Weights of a small mixture-of-experts language model, trained from scratch on English Wikipedia.
Size: 14 layers, width 128, vocabulary 8192, 19.6M parameters.
Below are experts of layer 3 (counted from 0) of a mixture-of-experts language model. Rows are named router (the router's row for the expert), gate (a neuron's input weights, with its number), up (a neuron's input weights, with its number), down (a neuron's output weights, with its number) and show model dimensions 0-127. Each number is 128 + 24 x the weight over its row's rms, rounded and kept within 0 to 255. Numbers have three digits each.
After each expert's rows: "comes before" lists some tokens at least twice as common just after its tokens as in all text; "raises" lists some tokens whose logits its average output raises strongly, later layers aside. This comes from a sample of Wikipedia text that the model never trained on. Tokens count by the router's weight.

# expert 51
router:112144154147100151106139160092140096144111119129165088101118093159095166117103146110136144151151118147146081123104137165155097118144145092100160106109104146104154155145145108111153141103114138153139106097112149079077116140163090162114117139147108132103115105154153139138104147149156157111144169124150113103166192114103101160107109103142120133111105094102121125134134148135112102098146
gate0:093114132165113165127137138124125135122107155175135126156123116111106074155101140126121152123099178087168137088142104158142095139093143069136151130120077126139117109107101144125163117117115114123115122123142161151130087132119104171108164119135107081092109143151126157103126105137101108120113143121145100154113124071106132107111124087118160097107101113084099147126133173121104104108134
up0:131147111113153131110136133120106134151138105135106094110162123146137128111127134139114146116101144151132089118186149113120099082096142097141160153166131114124128114127120138132123161126157128108066099140178113171117128085113129130089127124142135157140124107142114104125147185128146153103136154138179133157127066060130126130104117137104159174106129161140148120092130091099139148126081
down0:099094096126128107146121130127180147128119161113156130109138149076129123168128147127126113129147107141085140133133139151154128181147115150124110108133121118105090128117118176119187085142126131086141115153114134081162163126127128112118152133080107113113170139125111157144149138139105092167095117115078172138071110126154142123134109134109123071162146140168118134128169110111136114123146
gate1:086136115146119119107128144101122148120122136179150163129133150156130175131087109129119164141144095125144078114136140118127160103107119104127099083152142109118139116142083126125124124156142107144096097146149186084128120110152114177113183100139130092157144124102124149098145167124159141117155134133103087138120133150111135100116056139122130129133151156169130110091115160123097113130094
up1:156117099105110122115135157146165139139093111138085113135060110127109089123102127120148078118112124102140116110093101121155097128108127170138152137138107123106107147145161091144116115115150129127146148146141104123155111107123151073122093167157099078112129074092141146184112126132139091102125117161150129139129126128067141120081121128103097110140108148100106117084142129143136118153129
down1:121128125156137100156122122085096167148122128128108152126140155155089135137103090090135175101091172118134101114112094148116123102111091150113153115148121102136133120137114156141102140149108092131107156132120151085097105164149145155097155124112141126170136170104156114085168126120146170121171127120110123095152117150137094117175091160158098137088126157125108155104136149164147114124124
gate2:154128110123124101094149128133110201156159101140127119055142175120133142092120168119130135092119141161094102153148125127170103117095140138140103135141118123113134110092125093108133138115093098100159123111122155106160113121115088141102137126146074151128154146170093136164104155120157166166119146164148148116128136108141132110119125143121157097150142097114088149133098142106094124123104
up2:133132159119108094103093112129097181157143121137133116101165123119126103096148144167125159101143158107109101140148128152104103158163163090137145137158125107127140142145134119127113132145101105107118132116132135133167131131145135096114142138139146142116179117186086154164107144087115136160102185178141138125145161150126091102120124168154063114166094139145162159114149133144136132132127
down2:129139110110172105185133142117106112116142159127109150075088146100116116142103143100127129089106093113121099104161148077116162119123137133134100186110161156128113138140123155157139100102128123191121103140150150144095116126149166142147135133090134113138106135131141131103129097175148083144151111073124124134131120154137142134141139162081109148105154124108157171139112116098151156113114
gate3:146135090110108164091098131099088146130129145138145166091129097182125106135166120115113116114087118187150144120108135125130146113127110124100134106114092144108086152131106130075148157126093107108133126112106143140119150201168119130103114131129147116118125116154162116106153081093132140133111122150124082085158148142173135143139122106146144081099114135100130102114131109144114141111174
up3:151129114128114202113141123102154123097145142097131128106161123093153105118155153118126127087086091179124101133082160082137086126125131133149116125113104153119148120114155159123109127141132129127114076082128111076157131165128140159132128134068108123114145105157143105089141109093142112155104116127138136141129090104133142136138164096118124101126146120125115129140147104147131114049129
down3:141135135100126102125142130071112135148088171122149075147137151144183121093127150137124171152177140163087190113152114154161145123148145142141130088128164073104129122100154097150148088105183093099103159137130113129103147099099103137106143119136100132131119099113116113114121135129120094096144118129123158154148102128128097119139132121135137142137132123125167168141091145119119094145131
gate4:135109142135174159104142137112133122133136085098137115143094119127141119108095174115082156135158114153123165128091121119173114140142138099109117108115105100098149129152126140130125129170117167106150108075129093114163124122176140117132150122129120154141146142094152136142154133104121102119180157118109146146133136171107120123122067102144094166111119124079128067106142082121100154125150
up4:152097113130156138109125126171129094103147086174112149110168105115105133133121142169153095146120124160083125136123088102152132136173141146112108134135091114137132128117146096125127115130106111178154151135106157157141082126128156169145135115135134127132128127113134183108172133155106113170116115148121162039081170139133118138112122109107165119095121132149129136109119143096132109128100
down4:116093157103114135148150136154139161122080115098134142112113102119122106103094152120113148099094128124090119143132103132121197129133123103123154108144199106114150156097132138094102156138103160074159113131137123136085123098136119109198140134161140107139155166128141114139120083121109133138119149141134116146127149137104159165199164147132122133133090118104122110119142110130107158135114
comes before: "s", " of", " to", " in", "ed", "ly"
raises: "ly", " ", "-", "ing", "s"

# expert 33
router:116146165128113147113143136119133104139124118143136128084125078150123152131099159122134177136147132140150107094114131133155116117159145134096151124132124133114134133132142079108153134114055110139138100126129162108112141125163119149138136196151088127119133102149122142143086114149160138128162176115140092096146196125098127180095110094126145099130110106099120103106133164083125093103133
gate0:092135115119114145145149160082135147125151122089148108121141127156127097195147165135147142137124160107189138089084157131155133097093109146124107135119117109105126093129133108139138071165130106106131131139138145139109152113150153133134130133099071159108132087139156157158164094183148102129134127127086118091115150110165164118133168125143115114156151107160133136107134130136158127147111
up0:103122131112128129154153157104126134118197138095127113099148149152109135140128102115117179194138133091150114161115152134130153102113103109160137133155125131123136140123095106177150092140123089124087133119143120135143148155173133145132114141117119133125121092100156103088145135148152151122133133103097131068147155161134162101114192111159156115154150126148134133062120119123153153131144
down0:124128125164142126121164152120116140135109139120123144151055088134097163111135131124093137127123172132132180185086142135145124093137110107087122143168138159107176104142106175133127127119117140113109126134151134121143127162162074159127117071099101130117094154126097098118134158134120113138137136100154123099118136110101163126149152103101155123151139136131095100141180154121139095131099
gate1:135119125121127148144141102123161142112146100126123096081179122113108124130157135148116155153131159103117131089165117092124141131141121108085133144108200143112113143114100119136131171148103132112129120104166116122096115152121088126149127173136126097111142117110091174109122139129133104142190117116080147125083128085104116175138128146141183120141163140116137155073116146150137130095139
up1:121115189162108120082128126123138113099147119146130144139113163105121118163153146106147108136121084110099117168121140125145146123109181109170105097121127099121116098115151087123137106100143130133157122179138164129148134137158171109128141108114141185134113162096164122145162149163129108105067123136115131136121139093162165111110151121092134116106098089128138132121161153113119106179108
down1:132143141177142129086132114098101109131101125125166116113121174155139100120137144147137126171094140161119123095137124125174160133130133115064128127133100164141130123116089128130160139092146182115099128118116097136099118138156147127110074124161166127116115127152111116097148129133111138177121127134141111109102090113143124122174076155116151117157100106109122147104188182145095129119127
gate2:155134160100135140145140162119109162135137134138129108102080120107113149151102141106091166142154146134117149107134169133141133079128132138140083111127110148077141090174110148095147153081116205154091125070117119129091154086162117141144109137140156114113133133103163132123147120116142143121130167108115134166123109117113103115147138120100156110158119135101160112124102126073150113130129
up2:156108134127116127090128126088148174079168068071135134154118195139127153100123142139123131110107128158136171120122080114151102143104114151083149105104161145169159142124109104138097123152135124114110087132127109124145111138125138153160119122130093128149118145096125130147112128121133128117119107126143073161124103095134140141123111121124130146100164071124133101103153163095158163112105
down2:115127140133146135145094161149116146084145137080144147184120131115114147136165148148137132157142104139147127120130127128167132114153149145101085101142114095085136132137095108144085167095144124116102113109153134141123077139126112131144102155172121163140108145090118134096104182116135161098129144110088124122159143092080082121122111140120132126101156119105153127146138082162131123186158
gate3:134150143152119116128101119111110110159113137117108120139126133097110115123115152101137121172107135121123100114101140107134142167092101128129133126160111127133120150098133127113135102070084212129114136123143119166161145121151165091104147165114092100111090098099138121109136128142118099164175121101146115095138103186118136128129115090097105168140070136154141147130106127154160091102133
up3:111102132094157149124138154129120148110153122152137126127157089155107135130131124136102115092152107127133171136146111191128134092160148120145136143111132120125133118149144116177123148171157073120146130127107137103077121142138103160165108101150156147168175165144114102136115093123127161117104178175111129145128126084139100112113134156173151090118170135110133112143142103120098175149119
down3:115121065193109152111125071153122088130110132137111122107166149181129128129145122142131130194106128157095092144113134102120103145131182142125158145133089126073124153131152119093140153097136146114068140108154149149160133166155140092101121109143166112091134122130142166118140150144147132113111112121134144094162119109126115133122102125142118118106098159131133139100137142154114110108132
gate4:112148133103122133129150187115138140098140134130131122118111110100126149147146146120132117071101093188111124126099165160117154128141160137102086142138105083074145153121108133129086113084111130121102097134086159131129117132127116131095124152108077135132119090151113101090152129093166143174148114125101118102152120147117139143122143131139155140099158136122158127190160093131151128171126
up4:118134126141145108133129151147085125100104122125121081110147134132120171146155087090132107132150114131074138120085102130130124091107085142152167158122155161129099132138106088102133158140140116155100153180113124118129121120114107137180103105108112179117134137114194112158100117120105118117125134164149130128075130138121117140108118120175118163067143119147126142129106119118153121121183
down4:114106117145111100142069116107124081152101102115192112113118158177124153168118113130135128137099128157133140135121143137118063151121152123119132149174148153123109156103114141158173106148132137167098161133089127115105167116175118106128123156109135110140131147089100139133140116142103120113107103134156141056132118150172131131096147137156131128130100138162127102094139121140094104123154
comes before: "0", "9", "8", "5", " |", "7"
raises: "0", "1", "2", "th", "teen", "7"

# expert 32
router:096114159141110141108152153108154105167122118145142098095110086139118141100084137109142152133182126132138089103116140160150097123141192120101183106118118130127128171140132093111157143098129134169136098114142167068107145127143109153100130155148103136107116110129137144128083140152150143110146173122149117115160158131116101168078110118137118146114099119113156110114114150123101134082132
gate0:104126137137143101140154148155123126162128136113156119118121087104133134114107130109096112078150108129170100092158129108125124137160173131111124148126095080124127107109087129086161118111116119114141145132154138137131123122164090150130151141087162113123123114144088128095151167168100131106095181130095162090120171113111132092145100110156125169090154140143174135102108092098118130115096
up0:137157095114146126119142137132139160092112110158114117170118151129137138084148101129142161130139143153089176138098133125140104116151106137122147114138146171130129156151121140158125154133189113157122137157121096108110106127102121134130100104148083137158131128124135124172101104049148095112142107109150113167167113138126124138152148160126106119115087138130076094149149151094073154137155
down0:136123138157181140114101144089124108097123157140138108145147123099119161133129154113080132102100136105136124122120127121107136144143128152106082139131052148091162147116132119123132092106135156123088065142093151115160080143099151121163133082113137136136129119108147156141131160156115145117155154095126090170096129124146141105183124112142134127135125139184125129143154148136135100123173
gate1:143080128128117126152139150091124125116126136131148137134104102100162162141117103162128181099130110113139126143109101154144121183140129134109133092154114138114114148123120126098096147117138141149130100120131134103158126122072155164134147153171144107120113143087116146148147149116128097107106111116159097130115136121172157168101118088140145144145096099109123059146159159117099197146173
up1:161092109116150121160152179108134158112119139166159132082155138131144170130187073146128130138134151067086131135128104148119105160140145121092159118152130161099163109134110104097139147100151117177086121129137155106137098130119114159177167120110148139162100116094115131156145156101136113112111127096144116159116110114140124143118131127132172172134145106123113115125132143126114158100147
down1:142123093128140167149116088119071120145153143128112098163123151123076116095123136114130129132137134154123115166115145138157145137145150154148159114172140170151099158096099153115129106119103150122130085110134077123155122138096113128070111134166131102105122145109119130096103107084159151102126118142121126135098120140172165064154180118128130116154136159133130151105133142120142172133095
gate2:135130148132119109136119107111097123158086166156114147134048113132142162128165148126129136145137091143130107138143137143138101166141140172088149124142123125164196136138110148114143097100139096177093139085137169130127147138135109117110115129105141128157171132134107148159114111155129137143087139145134129109123135107129124119061127175116110143120095152128135088176161136115177122127146
up2:123114123108114120120098140110127088137086146106127109146133157103143144099132140120120090123118117105197141083128134137125124114078160178090158162122110085152125128127125130135108091079117089155120164068131143146161068100112145142140118137093128121120131148094119142179139107143132148185136129146129106086105127129134118132110126142114115105115134140181140111134175131112165129135109
down2:133122136129189151148121156155139100128136129160107140096132147103146137159168126166142109136113140075148111113089138115120154119096129163089132129108143071085153114137141104108082092123149124112146130083089112131154124100081130135100134137137131128106115124117169162153149164114158151140147132131096124135105150159170072121152110129161127113129165108116148084104135181113121129119128
gate3:134137118132098129120134125174132124110138087180119116135187111087135096089122128122089153118132121141102105166103089124165175160162128158098174120140137136110113136114113108108142135129111127097147108162184119097157136109120130149148131115142122122133122095108153131168139117101112152123181154126170139138125149127168154135097090147105097084095125110146146112133087167118158112156116
up3:142108094180118168097134105147126147117133128177120114164162107122144068099117138135121148115120106093072073146112129127156134129140105115084179113136134138111117126100118123139131127127135162127134107156178152119077117127109151162166152112127163118136135111126157142132118127123122165122155125119193149137125102121171093129117128138116135092092162108115106133136099128146101095155082
down3:082146111128099127089131166132117130097146099156100100113145131143131113169161143162141116134130150134112109120109132166130157127119081134172108108139147122164133110136131136156117118112115167106141107121134134101107104115107156103185128129082119185183126114188156128115103127093150134144159096152141132143108115132149113088145131125062118151112111097098122106156169097110145131136152
gate4:138130184129103141134148131136132096135125108133090089113117132073156123103095164140109126154167136142102140141146155130143115094143186146139146122117146093161138142136164160157145123146165156170122129142179143135151130157122104125132162090138120126101146108102136151103129133091100145139144155100096137158129140118110128086079107120107150130120100117108109167110111161178073157118148
up4:133113134123125159144119141128137085148125147159107112114106144071118092116112159153094114107126134149109135138135156093130079099141149133151148143107137124135162132173149163123140147120164167165106100163152148129124105134069120125113152103148127118108172125117124151138124129091100148106169130066135128178179133121074128118078115139109129129136106132112117117132150121153104158157179
down4:146146125102133135126103115117129118136116177130143086184128115142116138142125105112143130091149130072155108145115144169113122106146114110132136079149143126116138136147112079128168103097120148139153117132130182090127146132130149143122108132104151098136126160092069178143166109173131072178114133092155138126111152148134135101099069120124126147130144171118113125134130142132154100144093
comes before: "9", "0", "8", "7", "6", "5"
raises: "st", "0", "6", "5", "2", "7"

# expert 45
router:113131139154106139110158131110141116153115125151149086115130129148103133098139170118139138143139105125127105109118148202149116100128124115113128124090107170096143153150143121076166145112142141134149135111106129111097148166158104132095115111169111140102085104141168170177052153150122151095134184088138130134143124098130087145118110103154131114120125137123125111135129142131102091148159
gate0:146156112121119143159119117111118144138132103104141142126116142186088155135184145133142175151168145098146130142131138111136123120133099169102112119113094155124148109135120100115113110089164142110094124145132141146101131183126153119091114119135082156080087127097141140151088112140126161096146140126184134117123134128108086103151130138145126176068143103108090107126156161163133130119117
up0:144120116138148131115184158120150100119162138078151142140125138121119101184122109106112131137124122134141103149114083164103094100167134114160095099141134090083140132120111135082179147110115117094154132112145088094083135122140115135132174115164147108142134120129146131143126137081146135096120156112092089144129146108137116156134177133125114119141123150144119087115153161152103085143176
down0:073103111141136119150174110086150151131169156118142114138097112140103140151127143077129126134179121123132121131116138151137100106137174140103105102128140148115113104120148106114117139119137127105139144158070130090095150133069147106120155121138120148187131167158092145119118111101128127166138177122135144141137153119102086150144130100125118141127080144128177089122110173151094138128134
gate1:173124135065132140141144169110136157157125160157138131121125102108147104076171164108155146119139085123131133150130096159131099110170140143127119132139117122126109086124137122155153141088129149095137144104154174105126130094138078125152119142145132096130091137099123142163105134105133172092154130098109136163130102123085128145094127150115068104085157122134136144142133130153098168125122
up1:164139113174090154104112141141148140100121131136130117124095161159183114138091130120102120103113174134175126136114121109162124118109107154109110126098145109139126125149101140135108140111102128096146095111111164137167099134124144118175157098053134138134145129117157139084140166122147089127113127134171133065148133107090148093130120144165153138121125131114105141093121151148155158167126
down1:111112174071134149137112150130151170141100183145102150122147085164117165110134143123150129145147096131134120135129116131111169149107097142127143134121077126102118125096111131136166127123140096115154156107113112130140157093140116141107135121114143111101161188126088111115140092136148135107095160140116140111156134100128115154069131131181181117114120126144118129157083118159074112115128
gate2:136109110162176139097181143104084110142151105085134157158115169148123116095151136133161124163108106162145141123134100134144166134139154089142150145139115127139109173148136089128150068101154128123099125111133127108112136109160130145125132146157104104162129111197128108150129136136079119118125135140067131108112139122118159107087137140166109102120145122108147132190140123122136118099132
up2:095158146115141125150111101108116090131099153158123139081103112180122119134128156116113104111142168153154139130150131121155141108120117153108084123128139110158099167101155139126093107168119156104095157137186118120128150143165063103112138093129140128111115108124121158165121144119176110157087094111164147150127121106115144134146114118135126159129118122147125152118186148120161128158076
down2:181125163144133102129123141139154082098125141128166135121117094145176121093153154142181153088130123088150130151111123104077160125148124160150144123153105135129136121172134128097166118108150124135142114172148119116108105130123143121133143104128115101139120115122157157128087106160101133152101117095182133153170138157078123135097122141062106132090096113108097139113111131113143099130139
gate3:095100145155154176128109148109086118141093135139113124137162116108117097137132114124111165117106128144105091128204126136108098102121117126108135123084101127138134135140138134081146137115173129115108117071103153111094130126155119107106139101182120133127099154142095145145117142180130107108120124121138174114151080107120107106147130149150147132146142166125077165125076125116113103124166
up3:120088133119159168138148141093064109135100164125126121148138122086113103109124122134106177111108117106114091148184132146127128131117107128090150141075136129123103104123123103120163129126170119126110140068103139122084114124133143104074150089167122123127108158144094097139133152156142101086158124119109137133149072120119094121108151142136122107122118174129079115127109129131122140121165
down3:090142127101144129122166123145109144121110133137118135114157127156108122108114132152163128121147164119120106139144188118130133151095109138166114127133156123111109156140152136133130185136110103123118088138100136167101131136129136114092146106105150134114139162115147105115159140142142120072113134105140130110110110108159118101137173067067149174161064094129128145145103124184102159120088
gate4:107124140091069174116141126153099153128126130087071138204100100187066120174148151136126127111105097146140097138112160155114127131111117139127145124157155149119129184130121136115163141118142106138132163103111097145093132119112116114123104125156158149107126093131152127163126106136140121086129147115159134138104125102125109133129118113134145083159127149134106136119163141158145085121115
up4:099083106096116159107151085141098138133148157126133108133114095169072112124162133104099158121156130140121115132133145138094103102100105103150146091146119143113093155133077170146177120130150137121095147125124123115096139121104089133144110099178130098128105116154178136186085115148129118101138123135155140154140118118170129146127129141153149108141117143183097147130108132160134107128163
down4:113172115136138107153067119154118163124128156142097140192138090112129128131125147108111139168148134105105111126124173078137093124132111094116107121144121168125149087131138085148151151158152170094134128168137113135127119096137112157123128114128141133112097089142098074139135173138156139136096102136138123133173118103157137143116120148102118140143115141066114127135150173124118078135139
comes before: " |", ")", "–", " century", " /", " ("
raises: "\n", " ", " in", " ("

# expert 34
router:115131137134110140111145131117134130165125122154130116102114052134127134124092154126131178132164120137143078116092136140147118119154144128094162116121122122126134156171130070089151139094098104163129097118126186108120142118152123145126130193163101140116121112141127140136083140137134136127159172114143110111152172134113119168082109112135153102099088119106140088110131152100126129082137
gate0:141166102142113094114111145142154111098128128133109163144129105144143128101163130109150124123161084153183146126157112066111087107149137140118176137121142117158124129085095162098110094123128101095088128110125130133201111137122158124102155173144104157143083124119157117148151113090112106149111092151161084104136147151118159131126099125145129141123171153125129147122122134122127158108117
up0:123090186128154168139146107088075138150123141115151095136125137143109146143130128132127129123093162100091105122076114147145171110143134127110102112110124124117109131166136082179135148103110159161131123157126129113065116137133120148133120093112144090115184133128113136124094169161135136107159158105105142152136101070145109141160171119115106104113085109132132110140152139126126105135117
down0:145128127133174107168102121176151121140121078095169143123150111124116137127163171152151125127132106140122128128138076122131125120166128155096131104122118075137116127153081125096123101094159143117093106126128121155139099114152139126126120151126132142140117130120160192144065124105142141188131174144113132124153145097124071105130099105120136143097133161140142087102155138147112143101108
gate1:081131143130127148190136111186118160128131138103144138148104143110138137123120137121116166115126097148140132108117139077156157122091114112155150085155107157121169141093137175144132103107143110141096132110150121158091086123116128114077108140142151162155132090146101143150137169100166117088135127148135112125153098175139112084105130065141125134137138102149112147110104136133146119155127
up1:123134160134126098159118187121160045096183161135152130148098116133113117099119135103151138117075134149161149142134074137124145104160130163139102160099115136120116100106119125113115107158129153116144117150122120118161137164128089147150140118156140134123145148111129121118151120115156160154125105127127103114141127083153176120170120155159132157120175133097146116131148133120082124135080
down1:186148107107107189159130129124078073107061107142136144111118154148161106165159142130112112169146108124109113118164146135151115127133133114109143100133150142135123147146096084144166113088125126126139099133147178129160098131132123139138096109114160151084098114184114167146115159140128103127176113127129104137117105102088122111099138127137126146132134130109126101130169128119117137097135
gate2:116104118138123150131114128136136137122128169083099135131107128108108178098113104152108119140133080171128107147141103147123151137112125148125133113127098144130082121099141141133115100130099150076156077138095168156176132140146142148134124182159151131123119126105148141099128118098132123123144129196151112113143157141123132115104113168138163136135106131080084157089080067133123149149126
up2:124121137142167159098094115139142085119155165117133165150110136124099150095088136149118118131152110136133120127120115150094112168144092148161147122120123150114078120085125137120134116144125157083138084184122152145166132125125111130153120128145143123120128111097139134133120117115098148085148151156124101165145160149093138086091082134135143120150115116054118145121068100111155158132103
down2:112114104113142084116123125102100125128150137107158149130136154111148132120109141132110162149099130114116116102083189069124158129112145174138181149128116091130150138136176160128123141099153135187093126152129127156126095093095121126105133087103143091127139111116086117160138132166157123123108126084121134174148158116118144128108138141099122124136086092122143120123184159117130151144150
gate3:117150166157109108127096114142165120102110138114131109114137115112134063101142142135159172112157089113088147167107121117140127147117153134118088123167121115102171113121182122172085127087104103115122162136137111122119107154160121104118154157121098150105107115100067159089107142131163127171152123096114123107141119125114152113117116094106105127111082105122140129130115166121146121159100
up3:122123147106132124125140115114164184110133129145144147099101134128091132104136147128107165121157102104098182153119086097144128126135152148144113113146103058132139105113178124148112095121108106167096136109101106168127108133121169125158142140172157131137158134110104150092099135098172133188156106124127097090150147126110153143128137101107122133142088102104133118084164130138114131107114
down3:146158135120176111131155132116142146135110154142134163149111105095101112136108117086126139140162092123124132119177118118147119119134137113108155144111125127133194094123084165136090128143169148112116152112132138171100114149134139110150105118152135144150131164092140136125114108119136086168104115112156126101126094115148074122116141155129135143124174174100133105113115061159130117057118
gate4:095139085161115106145119101124120124147153177086115182118131111104118148109118101105121121138163113117118101133118132127128099136124115144192099126066114125143139152157112136083108153154123103144122127141121111167159153097112135129119118131161150159157098095137122138090105149103095126102104137127091122120118127131120116166109161181141143153104105096102143085099141118161141168094172
up4:132144174138166095134156130164089140149170102131153151153157137111106143121117131142156184090151118115086106079154088107145086131156134140108136111133101128137146157150120165138160132109120134158079158102162110151113116103136134098138124066158117125157113131138133152124119134146112138106116129116117149128132169124145133147091125083149096137110135119128089171155123136097119114077088
down4:148195135123112170122133125141116131096154125134114115149119120116171140162140123127124112118117145119137120160133116141120108176113122097134113156123197144116140117187123132117092097155140098099116115134131116131181067139150115137164126103138113079136124148134143125160125120116060085130130155062107108126078079150091137122143133131129114169141098130149132125113128153134142123145130
comes before: "0", "9", "8", "7", "5", "6"
raises: "8", "0", "7", "2", "5", "9"

# expert 38
router:130174156133098160112161160061116125127112111124135103109116107156110172124126127099108140135160080164156087119118148159135104112154130093102146108091118170125154149134121118092150159117104114140191117103106137089097125135143107143109163137155115121114127103141167123124120130151175142100128151114170090122155184094116110143128119104140152125116107107106164132125142147133101119104152
gate0:137162085136078122115147131122133099129156136121137110138167127151153154171148127114126152146152116134151132135142128140152117121106134152134155115121106068154138146123116145175115138128137058131126168111126120112213115112133130096074137129106115093135115099158124167177141140122130143131129140083125072115112095111167155100141086092156120115106123130137143116112116115162123108104147
up0:148125153123145128120160125134111138135136084147116164108109117143134134113163142148140108166127106123128133080100078093116104157092154134094098121145119153098134154150103145120104072110144141120119133135157133099111132153176104149102110148156133129108132130115089151136136158139149130149109104178107160168137122153131102168156109150048086131119170094117139118107117111152124112181130
down0:126120072161082137135157111079122137129129113081104098138171134135147144119108076141102121070159129143142145179136182112119124108137107128108132164136166100161120103097104114132133160141142130127149153119140130143090147137116115110158156118145147128164137137099182089110114104124141113130159107142136081104114148106102123133156153094124107172152111141158131131182118128146100114124116
gate1:166085135145130148120131106111131114152125073130094179180145109185133145181164106125157150096131148206129148108123143144159094130129115135112121145129121097138127115136097112110144115117096122128124114140162132145144080137144136148141111110100146121126099090106127158130090168169102113121122132131106098124153114129169087140135084162132131162090136137158105125119128129134144152165129
up1:108149121084094103126139105117120129118154131124132162147125162126145130155163098158105122115129151167128148124112130099119124082089158081112106130086156132145149151162126098147111127126107184124151135184162127180137096125119105147132184109151130157113155129131155135115128198109132120113087146135079131105123149122100126118136172119127143108142121121114144142107086149129092145118178
down1:118101156122192156163092148112163106158139105117112102097105099150113117127142153124121136098103138132151158173137129145146100140145131102124113108113108185109105136095129102106152151150165092166127093093101149070139166159123125147113164110137092096121114148128140091108129117152114134097102117105144122176136139140143097133128110131107149128127120085130131095155169158170143132158123
gate2:161147131143137142113157081106134108174170098163120103146157145136149163138108115146127114169111122144172166140132107112155158101137143158165144102153118126146094134103117130139158104115099099135154113151116134122163131141152091167144120119153147109090135162097090108154168142177114139126127105105126085158152095122151104128158109136121113110112087160136105105119150134077105095129094
up2:124145145106107144155110126169084108125134135122127128125071125130117115122118176124081168156107125134143146145091126136147144161164128124140085134112125171083117100074097154119113140119137102129100139091137084102068178144105145120155139124097102163134142109152126130126117101112108135110096093112127090173122095134146133117139158130105165130109150132095157098126153156139105122103093
down2:111096166126136149094114111125123058127094155137097094130117187125150112113136119127167070145145110137129125121133146156070087085131096122129153121116152127116153170154148117124131143127163168090124107111115116152149103120138110172122134109166130128132107146129142177110135167160159153141163120122094168116151109124108134117108081113096133135147139103110151119125142156128085124142152
gate3:129121130092101145105090141082129142150141149121104114101150095170140127134133167134108127141116094141181088106101125122178161113136131168121112157065151107196105113134109149160126132142139090100151155117100147118119109158114166171138157131119125133113124131117111137148148107155182109135117095134161116118101131120117118148115112159108089101129116113100162125120172143162122100107156
up3:174159122117091118147140118107122120122139120153160110138105143142171136139161121148107131131105100127077092117113132109082131127078133112105153154139143161106149149117188127137089145133079146136152140157127118144124100166108152064121149126138117092119136133102175091091127118120102159141107154147140087106134156097140119121091138122121153175128142087074146148111136132115098127140150
down3:097130091151126176081144173145115127150114113127183126103122114139107105132090123137162135146117138133149172147131146164128139162140116092133072069152130089142105140147122107129133138077149116164128110125129169146138148094190114127136118115113131135112134135125117174137142139129129093091180129124157124133128156137096102103126078113106144090133108141125175133117150109105135102091128
gate4:092130134154110182103125111142070140163151117130131134103127144139082098150126123139100137105137117124142139151096111141117141118169120121108113115159142165104116146119154117151112136115129094082175143094111159102117146141108118148171157137145092126132117130155125179152126100150122152120130132137091082124117161113144107108100146105137146127169083121135116163081181140115158066126102
up4:158098114138155111140150127093147120142154164141115126129120143133124143155112110074168123125126158118125126090155120151137109103108102144089142141072103122126111145147110119128166156117111143142110123147113151150146147098168120115150103097077093128108120123095176145153149153155102108133140118111154175122168113129100132208158134168098133107116161175103117124127120139117122178157144
down4:141083126129104153137114114099086155125133094103140131146134122129092089145136155163122101097104122107150114189110137125135152154107165127118096134153178109127125135137123144090094078152141094136164141109149139121129109151104098097107112154162173119153133118147131123135135130113148125156139134146148098112080108134138123072133149115099092129127174086152112147162150166175171120130115
comes before: "s", "ed", " of", "ing", " to", "ly"
raises: "i", "er", "s", "-", "ing", "ed"